Experts of a small language model.
Experts: 64 experts in each of 8 layers, 2 picks a token.
Below are experts of layer 5 (counted from 0) of a mixture-of-experts language model. Rows are named router (the router's row for the expert), gate (a neuron's input weights, with its number), up (a neuron's input weights, with its number) and show model dimensions 0-191. Each number is 128 + 24 x the weight over its row's rms, rounded and kept within 0 to 255. Numbers have three digits each.
After each expert's rows: "comes after" lists some tokens at least twice as common just before its tokens as in all text. This comes from a sample of Wikipedia text that the model never trained on. Tokens count by the router's weight.

# expert 42
router:138129111122114096183148171144164118117144148154104148120062177087148155110136141136148100115101141148117108138128167118124143111159142130139121165168161135134108126110098127128184109131174114153130094108153152149156107128153086125143137144110182130132115167121095106136136136105111093151113121135114144159135138113096140132155135126124127137145101137123113134126169075121110113094157161110108138144118120114121110158138137151097165153098173111163173140109124140100106108131132155170104108165121162117102117149171079101139143148133124138184150143164126111094187134154124123151
gate0:137111117150110142115137137147134147140124127139123058127156119138120111110099138116138115126149134146103110104121106175132082113096099133079099147126138122126117146120138091097156120154161145144142113111112114140120138150179148095138143129115146170126168115127097078136149138092139093155112126129137132089096132127062123125109145139126127102127166129142100142162086132127128140188153145157167157124122116132103106125158047136118124099102169147165174115108081135132118159133134181110111100104092123148077102145084104136152163142110102151128126163146115123153120159113115151147
up0:133128099078147137135164138116201136161158125118162142135129114109149112144127182134102099159124157123119107169098118128147125092112117089223148113153155156116142137134152109138157140142131125134096122111148075161147080122099133153150108133154131155144129141150135143129145119121157129135117150123145099126161099124161182107135103108138098115124089153138132150155122095142136133127107095085111104170124076067126166165133143134137138087112110118174148131126132134116126127126129104170136119150142134108126137107138182095154141169117145112140133116084126115139147106125108108150
gate1:121141095129132147143164140114132135153122115138028138097128126097115131090118174145144100145118131167109120119097119142140094134125155126144126125136094123165162150148115136114155140125096133137115164091119124131105129114110137172111141170126151136133079129148162112091106197107141094194130112134099114125107160125109127152129147124132125129154144124131159127129142088123139097142129103130129152123115132159149101135127093144119122107124117109091130164130165130121107124169145098146145095133116204093140135117079068084135086154149086106146146121124150161123159149145111125148
up1:142134135112153130115131120136153195103144170132155100134119117149133123142182113135097142142141149072131108105168114097146129146140115147151134130139157121089160170125128126127142130135133078138169081150099164129126129137118105108150095116096122079154103137122139147132131089137098095083117120106112147076146112125120113166117086185093143143088109106124102139136163117137123139106139129141107084132152116109165128128064131146114110129082124144115118088096121153167155095136168161150157152180149085148114118119129162146131138124149127098150149090138126142121100151128127091135
comes after: " of", " with", " in", " for", " to", " on"

# expert 3
router:107154124146141129120136116110106126119132150144148127151122162134162123113121081089135089142106146151156098081115115110117136132110141100122150061154138175162099126143131176120115138155087108159139171138142128116131173149102163113100147123183100145125141132161156128163119129155129105170131109118108107135115135152142067092159156101085162114102087118134121099103108089116168126144125096131137151079153125112138127182154149157131093137145111139114112138071162123103114162108141101123153161129158131123101134102142130112112108126105179155150136081130129145133119086135125124133
gate1:117120145105113151132116131125134100099137159132086081111119136179129129135128146110106134124102134162125138167128137140131145098087128116145089159154138125102055120127135144145141158147163165121133129107114112115079134149180125121142091109161124155149179133133148164108134129111121113076084137149164117116112123149128101123122121168115155143093109137172093057122125155158137167132113128077131128091103136112144156151133160152153181135135159105128102126115141118133138130153126096115180136104116089145134120111159106117112167165169148119117175119084123134081142129125143153127
up1:123146088154115150128136119139129123115091123137163134131143164083104170153144104128142160138140164086157111143106136126149124151166177131112148135106128146108149138129120128143125109107119140129136108187099140151168120126106096102125159157141101128112046099116128091108124125141149158147154121129123136133113112104171145169104133132145133124152140141138132135146124134074143124134145122165113164172158113147131094107094098101164085176127151160135129154126134124104092132133140121189116103150097101161094149168115163096121093094105096124140142114169127127186112104157104142151
gate2:120121121131149150102130093116114135137142181102113121144117161159135146141132122141125116106110144060108111136098148111169141176106134125130098126100115147135151112127143118116144114151120117150103137110156116122127203116097146096149156125110123160122099150150129100148189111140128120130112153169150131125126113177134126110175119135126134082141143145100128095119163146109140108129128181128100132172135147110114134107154129143139113157170116116130112081108102127067066173159153159148183121082133131117111127109126153135115118149140123137136195125164130111142152112159094167106
up2:123135129129148146132136107114089149117104128126128070165107123141121147118146140124131142132120161067133119153118145115190168140117117193112160081115175162108148120122148130081149091135128115092128179131131143095136136088109126120139129114103142112117167116081126123105133135142156124163118135148131117151138153132131098127162115088101088128118144124084124091138138139096137122147094128166157124159128140099133123152147115141177087153156139163158086116150094124125103185139145161121188139108142112169135120107147137100146136127135139160094121130169092098106175133137140102121
comes after: " |", " 0", "–", " 1", ";", " 2"

# expert 7
router:141161108141173135184136147098149130106109099126112135143110117107134146144123126104119129135102130134128111132128103148122144105137119145106095160138133133139196119133125170143132060108124166203094120109114180122116109135137126150148123107170134147152134167109149106167132156122101097096148126103109133163166185124156104136099147154124127097155116170138120124097109165139091122151127183099136119136116092096125119132116167126100118137129147098143179100119086154128142160094178159119135146106119144188123099137174090126119143118142139102143133141118126139129114144124096153134
gate0:067149184113123174132183165151137142118166154127124142143113116124100157117150142115124155110119105098121136160172152133128143123089102086112122127148110154139085153101151134121100148192126105125153138159129113094119093124111127104138189094122121136155140108162134143146135127156107124094092108142159098161146099117132119117132126149124169117136111090158150109158152188137140164132076126115134130097142105120137110157102155122143127141143156159120155133098088208116115124100150123103127095135121156116113125114123120128113143146158150120127145116087165121111100132155158104121
up0:121116127144124132119111149102117093131052115126076134130181127157100137155153108124113154135137141141150099111126137136104084148132127161125084140097092133095107111153147110099127127128120141129142123145113121143128167144161157149123145146139097148091140153119126140137130136134129118149134139158086119154082146083131119170132107112161088162123130110085136140121169070132134136120168148105159079178131135131109154132171103169129122079154109136145111112156132079150161134129112138130134165167158103128157129123121101119074158083091105162106152162153137145127154125159142115104
gate1:133083129134070111086101107146149106154116129153166121113089106053148102132076153134106128139125137117068113140159082142145111125152146134129169122127137130121165094110116123123132143148117114147180116147141140113101134165116112117153121095105116092120152160057139179129140153095131131142083135123128145119109154175110076137121143118103094130115123149139091132115135165108110129105128085129146125137145098186177127109101113147120120129151127103155122098162118130138135143106105127091113103171125131151142123129160131074099138095095141144107111099133113132133145148109139135126
up1:129166127076145160122145164101103178132144125152123134133130145191079163155176094128147121140154141116162092104086133129114146106114138097131150162125104141157138170122130150115119106087120145099116134102141150155124156092110179115116136132163141149141124094160130118151141120176153108155146084121158100139131097104148125136165130169133153113153135110109141142138071116128130143164129147125087148096112145086087157179134115100192123133104118122134123131107108148140116113142127096170108158100122136116119162153114112163129123174151126134109101149125123110141118129160153154139
comes after: " the", " a", " his", "'s", " an", " their"

# expert 48
router:149161104081146110147134131170122131145148138152159122148157106114150132153141090120100150092139144152089098125139138106140122112145138099158153144089125115131104085170108148186109160092115161108085132114126098117156144127119143115155113111179147144146102157156113125106100169135110119156171117166124148118099122137160134158143154116179149134130093151097149143169154132117131110137138175141136130162126108093140100132157116090102117112090129133129126123137123123123125094134124146131143131097157118171142104164122170146139066168169121107112111121136049101138097132120144149132
gate0:178122148147143122157092158117152157128097132133125162135138095118125115159133134069096104136113113103138139146146134119164122133133141147128142107092125153158161134177150131125115157113158153150112117108115133148132119094144162168170153154120103166128167163168154142101096152148102148129110093191196132153088104141115151143098145078120099141083154126145162115124143084160144095166107146121148140089104117105120136111129138158141124165136151146128121113166151156127112158123113147105089161160125115126153118098149103119137117146132118128139110148135108131153122172111123150069
up0:080120097143149131142166100142101103135161126121146094158112173110108127096098147171151151129159152146134139081120127100095134150115110167121091127138127135105123113098089131127167078105122094107157141154171148128159121161111111092105128112111169094162102098111115139142123102137137121137161165079086132117183129140117106126163125186100162086148104130092130123131125157121095159094154110143124120127185122118123100121128118114102138103123143134107136152093157094158148117134144121150165119095153140113086148129110134113096134156117119116130110119121171094111133097130124127174
gate1:080087124150154146118178141133113169108098121134138114102115128147153124099072161148093116137141170138150134145123115131135155120154144127139130140114114137131128155123128183136174118151138157091116152120116133140127175169107132145101115114159118122133121095124135130150108109155118099176141107078114158154096153121109084176130119089146175125144095143151164144145142105119175138120145172188098124130138118157146113110117109120145141111105116138113160120114136110134132077106143157109107108123109145147145078099142114139132081085141127139154148179091154134126085113084162109129
up1:122135160075089111161154156107184117155160178153155119126122112109096138145154127085144118149120137116116134085103123119122115132150137109141113109096141111123105110117091101119115115097101090169140128114128168129127088130165145133108118133132102113108117154134124114099125143122120138100110164164129082122094148106111164138133164137117097088125122110111150172138081122126108108085126092085169133117140135130115134162113143110105157130165136167109156143080139132142111157111142096124131134084170072098091135144094103139138147178099146119112156117147114140100138169136142157175
comes after: " of", " in", " to", " at", " on", "."

# expert 61
router:106126087072093087110121122169116120123172143114141123134127104130135143108154101153104167118102145134125105130122151123112157130112095113083169141107196165135123096131106158133159121120108118130131137145139112067152156140104109113153146112121107154156140167126087145122102131143179088118109130146106105134076114161124100124150144104098118144135136142126125150106146109142120109144060090181130173171118134106115146085101151118164107138107156098118093139127160111096153127105104116090139099119074119109153120106120114141101119143102155153142134154127132127150112144129079108143
gate0:145115125150102153142139116150121138094151141109105101141144180158126111120118113134126079139141133121125148126161133119122136113165110143097099093096107148157131190150074167129094119129118160103165160145121162134176133120119078095109107148107142126149076089123097152064179110085142107088119133113125147126132084111117110133137111139106093134139141157100108104154155161113123129106090118106158136126107119145095108091130120089152114110133133114146152154133113123108104158145150117092168121133154132150104135119127111140148168152170138107153145182129157124134135109184101100139
up0:118116148144172117100144092121136139072149127128135159148140135102138153139150116130145105103142156139150128084160126110095140109118107135141114109137105177179088159123081133144124105136141158107151156168109118158163133159141068166131158152135122116126078108113079170111181077123130100139130125075144078107092138137153118116178126160151116135162117128139095096139147130117153076152131165137127126149105134130126090102099136126135116119118137134112117146170114125103113146177142139090138064149149133125130138114115125097110149136153158151147170133126111113150126102140114130121
gate1:117137161137110155150102098132100118114121142121118127090148077145119107100132140132102147129103134138137164101134137097119109169123083124113170150104101084090098194111089161121160145086111119126122110133096114166145145189119132106107098174096129160116117072126141095129133169129147161133133110154133103101153125108141119121131118163141140100076147155129112201145162111168129136130111174127151106148119164116120102130124114121125124160153100116147101131099114167132145099141076129108138129186136149130086113129125142143120110158128128155151170124152136127111116139095135129106
up1:110125113108094144080137128113102145131176159119109111141124137064118120155155112163153120097094114134199125169122118147161167160142110126122119124139114125145127139086106138148125182162097109141103135129082092105140136117211139154153170124089157134114110124124123119141123122157112097118140132163075136167137184143142125144155134143114155123091159127138084118119155169145131143105134111176136086147103125155113163132157114136139127104144140105124102119109136158101122140121122156150160152136113153153139139168136127092102110133135113159151146108161139154139144115144133160160
comes after: " ", ")", "%", " —", "3", "\""

# expert 20
router:089138138136145070121137144108134128106100083095106123117126082132161133131124126117132098081129072148133129161150108113114115141146122166108144083085149136114155124154121135140139173127126126165126143150122162129114097150126141112068112130144107107134126184144119116149155141083138103121153093078104090133143139121104140105113126134141136134146138114146111120127085153111139115134143165104103152139130121106088112128124148091126111163119160117155164080134110120059137133116086202148151155130147114147126103119156155113120120156117144153174115115158070117149087122137116152121
gate0:100123132144141127087142101162183144130147097128127103099078114176135130147118149114117131116139122138133109178124076147180153106156132100109165115151152130124174121152145132096141132105161153118142179131131156119116116140112105147119144131084132131136127094153134156099128104154135145153104128167161116090126135132143136145135084123131145092155159135116143142130132132117135071121105190120144100090102193102138145151137175146127094132114151121133138176154114163081137128108123183092134117128135098132162121134155157118123133146117116133068116092125139142142166119125118168155
up0:142124120108111133172114114089080129153124151103136101119192129074140080139097139130165159124106153124134115152132106112134098109127169177151135152098083139114101101136139141161126130115116109145120163157104166133133097127160101168097179142173095127124130114098119084129088119139160119084138104157167112139154160107106110144124112120110087118178118162124101140173129106148111127100136109132087134118118113125103122116145125125125143123111109149147083107143100127143150133138105119157122112120122129148150108110131064083132129090083137137131165114121073095114146120113129131158
gate1:103154137086149123142120194104127220077129123109121106132081099118133119113104116102142121116076110118123143175122101128089127144119147131100168128147118132148130100148160101137116121138128124182111121159143151117122117138099108132156126148130124137144110147135140085137101095096127129098125133100111137126118130101149141152128100130140099111126127136147133163082074121100118136124122084136153131106098122109132134104086106100143112118166111089100122093140104093080129164162142086149090141130135146128115102104107132135146125140085060146145102111133131082156141118161153112160
up1:129104123140112147165099107098153064170078177132143173076186120145125130123139107101119170133108109095161108113112145115139153108101142125211097125092098109124138136118144133099125135074114111121160124105095133161141117120136169128101159126143146117147135106116134144105156151122126122152145145109123147144121110140100122118152170099104123124167099122121113141124125120146141150114143150089123142154147145123134161133152169104156134102155137179119096167137092143122116111142141144103135122129121109119130185159119149152119100112137127135076148158105137119149146129123125084062
comes after: "-", " a", " and", " an", " or", " more"

# expert 21
router:104124149153090102162118169095114149112189104125129135141148139111114108115160149115140158131139119124127191146064139128160124121134130123111145171167096087154111101125117148138103095166146178097114106093156134107130138144131116118132162110127109180082125100104081130158142094151175133129118104130143107121086121136098166123182113110133165121130117149143086144125155126145142138151151175134165126153161189120163134116124105103115112133180133138122129119132145095137136104138126143132109099127151119126156146099149120175168129134117133121162150105116156106142107133159137125092
gate0:154113128152099105103107135099178196144145114139117098125148132147126134113140153064119156097133113104145171123132130137155103158105140104203167087150138159161109134153148137084132121130121186131159119095145135131155131139133141123136156093147121105163108136138063090127132137127150152149120162102113153155136117128097095132177149142170104126158126124123130142141117126135150112130148124160141123141152115107174112140140133093123117154155121159124151122098120137142154168132140119136122124132157111178186097136124100162175133104101133129173157158185138138135146130125131120122
up0:108134099121127129124142123133076063121108096123151167140132098128132084164116115158166134148118156160128089105087102102121183093135129109091106116114128084105133138088102122129126147108113107133133105135150157160147105139115144143107123156105153129115171147111180181120118132142085096129114100139146141140113150162114153127074106103108142118108139115087119110120110159098095164143148125118136107108086110093085118136152150152152106144138109076143119152114119138109136107146107171131116098130073152068130149112120118145089097153136125132112101125117134140111107144074126135119
gate1:147103142118128117115117111181087141118117093128110134091100148109132137095140122083192128137102115166154122138127162133119133065072140168110151165177167152109124120162076137124137139149124136172128111120105141136116153128122091114143127130148132125132157108143124173093158098117159136158158120155193138130100132125085123142179098130110133104145148129090118105145092146161163097146094152090162133114121116080171126125127139131122093091151133108116155145114142136128121135145076112129147120106083085132163131103143135137107135138162146116133126090157118119142139139139131117105
up1:160103141146149119126133136170083143093116110132119144139114170134146132096115137101193139118129102183150113112104150131129134090092168174113160153167174149130119141138075159151114151157131135145146126099127172137131153135138088136145136146157125111163152094141133148119154128111172153188142110159176112141105137106137103129153121137106135134135145139115091118177123166157147096128104156092160158107108141104151110114114136111126122120116133097112155103122138139097116156128073134158186142125102114122186137118122127126117146125153130095089119090158137109126135126161153109100
comes after: " (", "″", " /", "°", "\"", "("

# expert 34
router:125144117068140093152077113151132116153126107145158124139168130123144124130104116154113141114108165119139124099124118158128144116087146109086111156155130134089141127182148147156136122147100113140154102123144108101130117119153136119143101121147124123073126110136108099100127120122142110130137099126107136116115147098100116122104165127108149108129145117069082127123101147162100132090134084165141125130134072118082153157150093105105164096152074146127094137140153125140117154139112126142157146095151162130123122073121101151103120089148075158078088158157089097135121141106122103099
gate1:117145139168119106151136146164171068143114159128141079103165127155116091137084115112083128114120110122111112120085105101124140139120152111088172167140115143121141180151104121151104096123102160148131118126138137118157121111144118140090080100112115094174137152170148144169088134098100133157129088122188118126123076101101140151149139146148126128133137159099110119173142129079158094154133098113110098150132147140129131158090104128112108105127104151146103132128108148142128173101097123106098147147088149122130109109114113096139147123133091115139139143120095106149170113133112140125
up1:114151165148140097159142137145168079133080157113134077096166114147113100133090119106098133120126122114107118126078106103104150143128147107094153147149118140117145168150115094156096106120104161152135125136128115113147112104130119138102094091125129083168156147165130108149079135088108129144146106113182129116125073109081149161141148147151130115114127144077103138171137130083158104138124098098107094152126146144133132148083127102098112097147118150131094126125123152139121165097088106098102124169104138111129112116125106097131148119130105125148150140126087106144169111118093148145
gate2:140126126148105117107121122141116140075145106128147113134130156125100158135173141169137159096121156161116114150114100139136123122116167112108151105158168149128141155187106100135126156097066129146122164100105099087112126117130123101134117109129144143105134144133117104126112192113110114174096108130151115123126107138139126127167173111154165134137143131096094111121173129126115159148135131150129093127117094150133145155157143141177102122143133143125107091114111123094161120144130125162159118141134096134080147122128114114120186124072079126089065131163112112138140155152155170164
up2:130115124121169166156105119113125111140086146105126129116153139148157126114109133107132114126153070116162102132118178096140133137134137160080075168111126123125135107117175105117116104102144156104138096115145156147147129134152087139105132141173084127083150121125114149137150094126159118107133101132125076105134104144108127129100096108106102137114135154173160157142106122124138114111109103070134134112139125141132150105085147093115159132161114094120120150191150129163119124115122197145118128134111117105123107131135141140088153137149152171167121109098118157121099121117105081064
comes after: ".", " ", "==", " =", "===", " =="

# expert 54
router:120123114114092127174091069118095134124137126115125128149086142134174120139200147100149124111162170133129138149117129123095129095108121116122152136159133157112166090166146111131125140131185171128118146162128108142129096108139129100136154166095084129101119112130096122115119134163162118090152129124127172126103136108153141130162143175092160134103143111103134151087114162136117126084121124127074093092165123130171106115122125090115134106166106111123096125117158106150134131140143092100127104134152163133161153131167078123137127126144096137121143148104096128117108107159118145169
gate0:144097137123125113154120119171138150101159113147119083098165156114130101128153132151107113120107058159147198130107137132147108123100134096144083175138102105167126128175134132084126142152133131167159117130126137091132112104127119123140125170126099147168102128083154135099110122113167105123174190128119115112128149142113120103126120147170131098148136109121161137108134103129131184150131145142140131107153143154187105090115120104121115113162110188083146101129101107158152079093156105108116158125129141120134091144116114110136151094130139112117120104126130144131123135148151122155
up0:123159115113144155118080172104083118165107152095104157135108063088137154120145086113132120125143166078136078105090141126121094109113101137129132128125138137104125135126104124160137133116128091092119145093118162165096151166106127157124119123132144114106153082149115100153126157153140136109123112142124126110109067123153147135131128139104099173109145120124137147096135141130159105150115122082095169118090111130091122123148148092121144172100146106151132119112137172099148167152097149153129101142130139147108150106124126114168125180133153153103145159102134156182122153096143102122
gate1:149122134120135118134100131143079168148112107139135133136093094151185147167134127119155082085126139124100109086157150132109138134154149109142172174127127144100100078168115128157144149157122163101149162111173154134150133158102161196142127154113121138109104158130117116106143105137101111123136128097109140153125111145155118129132130123144100161135156146138162152118164126163139119085133078132116121115154106154121158109088092104126088096143138118097131156078134078135139119133121136111155159155151117140127130149099168153108127095130173096116140139120149157149109075120142106137
up1:124115131155104135131158078133074102109144119124129147123137155126136098146098098141102109184120083140169133125151111173156149120140132134069152127134145145089114144128158164113138123113110128103061100146135136131110111143146122125146080129122149162151141123181137151147112125115110109148114108148142104107122111116112134175116113117129148127143087129127133111149114144113169137144137155142109107117175105104093139086159126105137190170121104147138123100147130134127090151131145118155096137078140145107144178182126113099162135168154085101140134113126079104119123148100124138082
comes after: "\n", "==", "===", " \"", "See", "===="

# expert 27
router:134144125116102108123157110096091103108105134176119102116116160162129124105111103127180130158170110082104133128153105152157122094121118102115131166131161130138112126132087143168119107131149122135146107167143101111092122150088147128141083112125090110151102130087103112136113114121138131168088114111097104116090146124123119150126160109134166150128123106174147150106105127138144112155112113116087136148175075144151156098092140133139107131060106151104120153105121104122147121123130136133175119129117146172149140117113090157141115103159088146102156143174123166128092134136078088127
gate0:084144099146091124115111097135117148126102112126121127133122105164186179154150141119111110156158101118100128098102090158103129117140128139135129159123129131117133107136141122148105126109117090111159134086141130158119156095128135076135169143112164106126150112121129103138143104162144137130124146189121142125119127111093151123086111182166149116121149166114112086138087139100113142120127133148127145091112139112081154157167137129112159120134097105140115101154153154154106107161125150084103117156092093172123145114091130119127121100074122148139077116169081145107083142105114158139
up0:098125189129106150104139141103162126182133093102105150091090155147095111135132116089159123116119152159185064111150143156142137125128124139114143110107126175117129109124116142148132130154118112109170127111140064112183090079135131148111126101099085133137078134136117129140128128071113150162145149143158100117129127128172127103103109159151095110135099133147109099131087093122128114144129098135093131151081122165147130094103100145128131128090129171134158095133113096165117111106100134123129103163141132154117126155116114140138155145105111120112134128132152128131183144145144128110
gate1:099106132086151128119132120124119057149106128132104102105157151168114112137149134117123121123139115111144106172113125092156141107107109132109110174089125102089098122125097131160143130108128123119159126147088126159139128095099070107151128149075107141149065131143135102156104157128088113141120121142123126161092149162108146172172177159125154106092117136127144144113155152115166129097164091174105115158135137155111105154131121136150136082138132148147137134122091154140144093087169180106123131174093151130153146131155118137129128123145107131113152137141113138122139177140152148142
up1:111139102118151130098110157109126106108096119139119113092129132167103099128144144101108138143160129118117108149098119096146188097127108143147096165117138122099105106142096139145144089127151132125108138165080107146126171121109108094151133142092112148111103146137082116163139130075063117130110149126124139148096126152095136200117126155138127127097142144132147126128157128130173094107137070165080114176127141143124086131137087148173134104106136146136113168099114153133134121132144169110148131162107177135125120130149123138141109160145101144111167139137116137129137174160172131106
comes after: " |", " ", ";", " 0", "–", " 1"

# expert 22
router:170103122142107102106138170144133113150129117097113112143117139115156131096105161107132156116134131140099155093134117169147096147123158091124155142153115156148095118180121102109155139126148132134101131151115159143086147104117127118124109131145134130158102134119151150096134105168105128148137127169114108148067103159185064154095138123098127110134142100123132138105134125101137134091152203112105135119138135127093114117144145089165131137143135147128126092154119138131181167132142107080139138132157156168127150137118129162130118173117130122074109080088152089100101135132151132088
gate0:132147136148118116150086135165164135162131136130082140154126102158122144170173150153138126144129079144128085173128093142134111083117143131164112124116123132136148128178141126148116178147103141140134091148130140132151132105088107081105171131131079151114101129146083159117137142146133083123101145160144141154169153127159117177112123156098100117107095117115126117077110120120089123149106126123116113133160070079110114120150104150125097183122145098154088102123143101120147144148129098130130158130106134134074126106115121139111127132133123112128146108071161156154157128105140149128
up0:085105113123136112110117126104122146107129097143144131088139153086123098091109084108119129114124155125114167094127158141122132185152106129112139151142138117101133113087082140124148097130157109101172163103147105106131102145153158174109093106099150112156157129119149118131092102163118148129125120079112089076106114128145156082151120125175168150157138117123102107204155130133131123139124095126145147135099170137114132113072115104116127080117130112107148168138107131120105093140100124125133081151132129117186136152146110113134135147126123120121116131150110105161110159162130103103
gate1:129093126118153131167152121135159122096090115114120163144094119131151133127100160106162151151113111155130117121111168112160093112095114108127153096125129160105102151137154116103155082117159134129130140115119137182170157087107123117142123157120140152098174139149130141153134118096138094149114123129152123165109165152115099179130134127139108142134117139148195156128090151103094112106167170147137137105097171117105117150116128186120110134151097150113091066115179125099132142131142126142100129099131119186117096116154107163129093109127123133149106100147117149143124105133099156095
up1:118139123141079147084121129129085135085114127156158157147113155140114120113148150163092156121126140092151130161137100150147117114168106145118136160110120115149145111146122125102102152129086182085147102102108130118113088146132146111136131127137117122139081104120109122097108156156151151108103132165129126123158090124111137125168171111138146169106145166154129097077157136154135166153108095099120103163151119137137136125145100078128141110134138129177111139137081104160122100145094116087146125141175143081150161084092129107143110101147132116094153128123137133125147117101185109158
comes after: " 1", " 2", " 3", " 0", ".", " 4"

# expert 26
router:142078110145101157110135154123174126141134115120153138124126168111151130154150180116097134117156120161122178092154122109149100133094111103133109142132167097094145161108134103093158118127142196106161107124096117148117115068148114115131107118150139159163083157110139141135161147136136109121092087174156168120086120145157138134147095112090099156116097166097111136104132142140116126110144140142166123147100153101141131122103147139116102118154087109082095148128123113122154096093149161101077148126122145133143145110137169144136131142127140116132127111143094129105141128126147190142
gate0:145116144150175137195107109122126176146124142131135146152105131117116099156141143132117104136138139118144096123152110154180105137130103127132168119134122104158171149114113093140117160117136071190101163130109128137108103120123098124134112157131152168119112139147129163166083095101154147125108117150159181142128127166128122167122119124115138148157103121164120123095160133159130115149126114152121135115151097116128133129160107078103124129117141129135124132116162174108164137149146167105049148128099135158073136136167128136120134111115107177170122154141121130166087153145143149111
up0:116133131130090112121151159124168117130146129117104116127104126091144122098147119124118153122165082152119127124118202112125103123140166141129081114134145147107104163135121094108141093178105147098132086122131138087154116120133153107103122091104112080113133128123166123111144124158133162159156147113129057120099119086138124127148158126094152074113127150131108135143109121071129157121111139150113146128107136146111101117116157156126179133147123103153107101117083115142114091118119075141190148127150119106152136172119130153122146156143171146133165103096154127102141079147140135135
gate1:140119112096130100157119107096114106143147106145113099123101153113119130115133171095153133079117094125147132169100117130098127145112146098141125077115150141114115101078127085158134056116155136150115129112141135172131113090149116152182091124134137132059118143127112127075107120109110131127150118116163129109121147100136094148150137102122119121133100111108123092100161105155141122148155156141110143179143134176169097130163130127118074130127117100133139073121124105140169122136123154064106140124119128081121145138117132124139123155121120147081118122132127092112139118075138147167
up1:092138120133131140133116132123131126138103116098104100170137154134112148155135128108159169088121077171101119129113115113127134134095159102121115109146149128136142129128149103154117075127166098143090139164160164142106151103147130150144127142154135092104124176135134155116134108086123122107161124093164157141128125153106116164142128112122134136132122110134150093071129104196153116142149148118137169119123114187165100121159130104121084161132129104117152117154121115137173168102137181057159167129100110113112138130111108134169095134130142146147094175123123109118125108087153123132
comes after: " \"", ":", "-", "|", " as", " -"

# expert 46
router:181127160148136153170142149124151115094118124141118119139123110097139130117130153091137110115118121083132133109131153111120135129106134106132112152099170111102087128159144161119108114131148114106123132135166159119191143122143130117134168104212096166158160166142141125169098151163130088132103106145096164123106151118088130126121141129082141145157102124119164128154131125134136128137120177090118132095132075190148112140094140153131152112137139119094109150090138127095131139071110116168097149100148104116157134118125106119122165119135155133148139157126132152119126138063133140161
gate0:158132105121127116138176123123130094126152126158095112125097159124152145136092149090121138122115126155125170131100125091160115152097111127148142123137112097124100116137124174113151102144155119179110103130140106078163125142129121136135119079114103142145168138102083110102091091128095107152136106127109146119106106094087123112181094163131159099170112139129182127127105158095111138167079111107172111134129119167117143155149102168139147112174163114156126107106132106143134119107127070129130170146117091106115123139132142130089128141104143149159158109124156141085118114111123144169
up0:157174084089127141094113145114126143161126135145133138129124123077108141173076106091153135180125090128048147109159150147134143141131138122097145139127103098110114177159103096145148129137114142138084117136091126093146096094146136111142114053102138100128120135111136086095124133110104119121100116152103129142114084157166136106131143124122136119170127160115106151128130088087122148112136140093078157125129123113148113119148152148123116169127156120126083094113142153108102131141150051116119118138136113140135111095110107117144129110142137124129139164147137153140151108109160145113
gate1:132129160103126145157117143122152166138117114136128110152135176138138130114166082089148142135136099133052152125172105155136104119124130094121124185127102118124115124122144125120134124121145153177136092085079184136140132152137164147108130114154133123163135124158159128137121136120127155125087163125083137105149119152115116145163161109095133164099090156120132103099169124118122102097056129125145124111145155110148122160112107146098114103166161134113128145108130163143125123111168142129134078118094122132135117114144129116101148131143144156085150131136144122132186111138155199144
up1:147116104165110130137130088148093093118140129112119164132153126164136158149130150164094119141118162116180090167125126099094130161122141133129124066155114128093140117135103142127124089154100100108085179168145054111109144138108161156142141107147133132088137132126092102146156144108104120125159126152142121146092167070101132144152101137149121102137145116133079153137109120111141127122169151142094138164086139133105149118152145099134146157112123121139151122191113098122153113126126108104120146154155134115106131135107117123160112109134102097119142116156082149159093137161127085110
comes after: " is", " as", " was", ",", " became", "),"

# expert 28
router:133072149148127121110131123142132124124106115118152150087143122122087132170099163140126095145118122147115155114100118078127164118073150202115140139114158106126095151148130121180162125110135101113106118111169194166129105108111140111125166101099174109131118142143143132128155143129119154150135135143114094158086135112159106126092140124108139140155114111090137133124125125117086131120082131131137130100123139130164133140143094140124162128174113128067142137149140134128139108167147109126138127112158144171141129106168093129178084155136159171111164139103113143168122140140114125081
gate1:138121147144116163135144155115119118151116122166116114119141164162113174103077141147157077134128142110157106075067103151108128167099132107155111111128064129172164160123092139131100173142107123132176130139083130109156129124093139160115101124144142129147106058152148157130125145118127108163103122118123106151124157155122112128123147145120127092097124122157122152120140123106151138168114140135174081110119156150158101118132158087133126125112116152133123129104147162119090115135144106094177125177149156130141139149154100125116111136176168140135129136134128159105144173136145118137
up1:144162160122146098121142116147103146122127141131108138131139129107140098119144078102096177133138101106103144170132159106092151106083120123111169128159137156141094101153184088144160112129127103130137103132151100174100102144169104105124181092121116160121131150102127136123119109141113129107115128104146103144141111066112119102153120119106085143105100173079108085085111099120147126126122096143092118115166154133110133101116145095128105105115161132113082116108109136160141145097107103142130104108096107114061105107096107145136127130095111126132145121140119151114106082125089138145
gate2:128110157167160164119132140146178120139067126124114128156155106101119152150126160098150112178141150122159177134117130096124119145137127132127119135169088130148114152120125152120134159142144123095111123124152086122107091137139154149138109130077144160129104119152124129116102130111109147143129171137107158156136131137158133117132121149122143133113135135123108134154094118097099182151134073146128162075114188111147100112135158166177135108147137160091107112101123140105126131152152125169127139078164123148078071082154106081119132134108134142130128112080084122136125135109124147102
up2:123104076077139110143063130112130112102152086115094137094119125126146106131143152123097160110161109107105124130143120146148121131107154101132135101099194129096159137131158096144120103108132159137135127140124161129118126143113120086124128121127107087123125125122116128158118101104083116116169126160137111082122130119092137121103124142108151108166097139134184122170142127127142100132103165133132143170119106152119162160111134100099111130109141113163094158126132115140116119132086106062106090159143108110179187135121105170183114127179145125126120160129153125152151155134127123153
comes after: " |", ")", " 1", " 2", " 3", "|---|---|---|---|---|---|"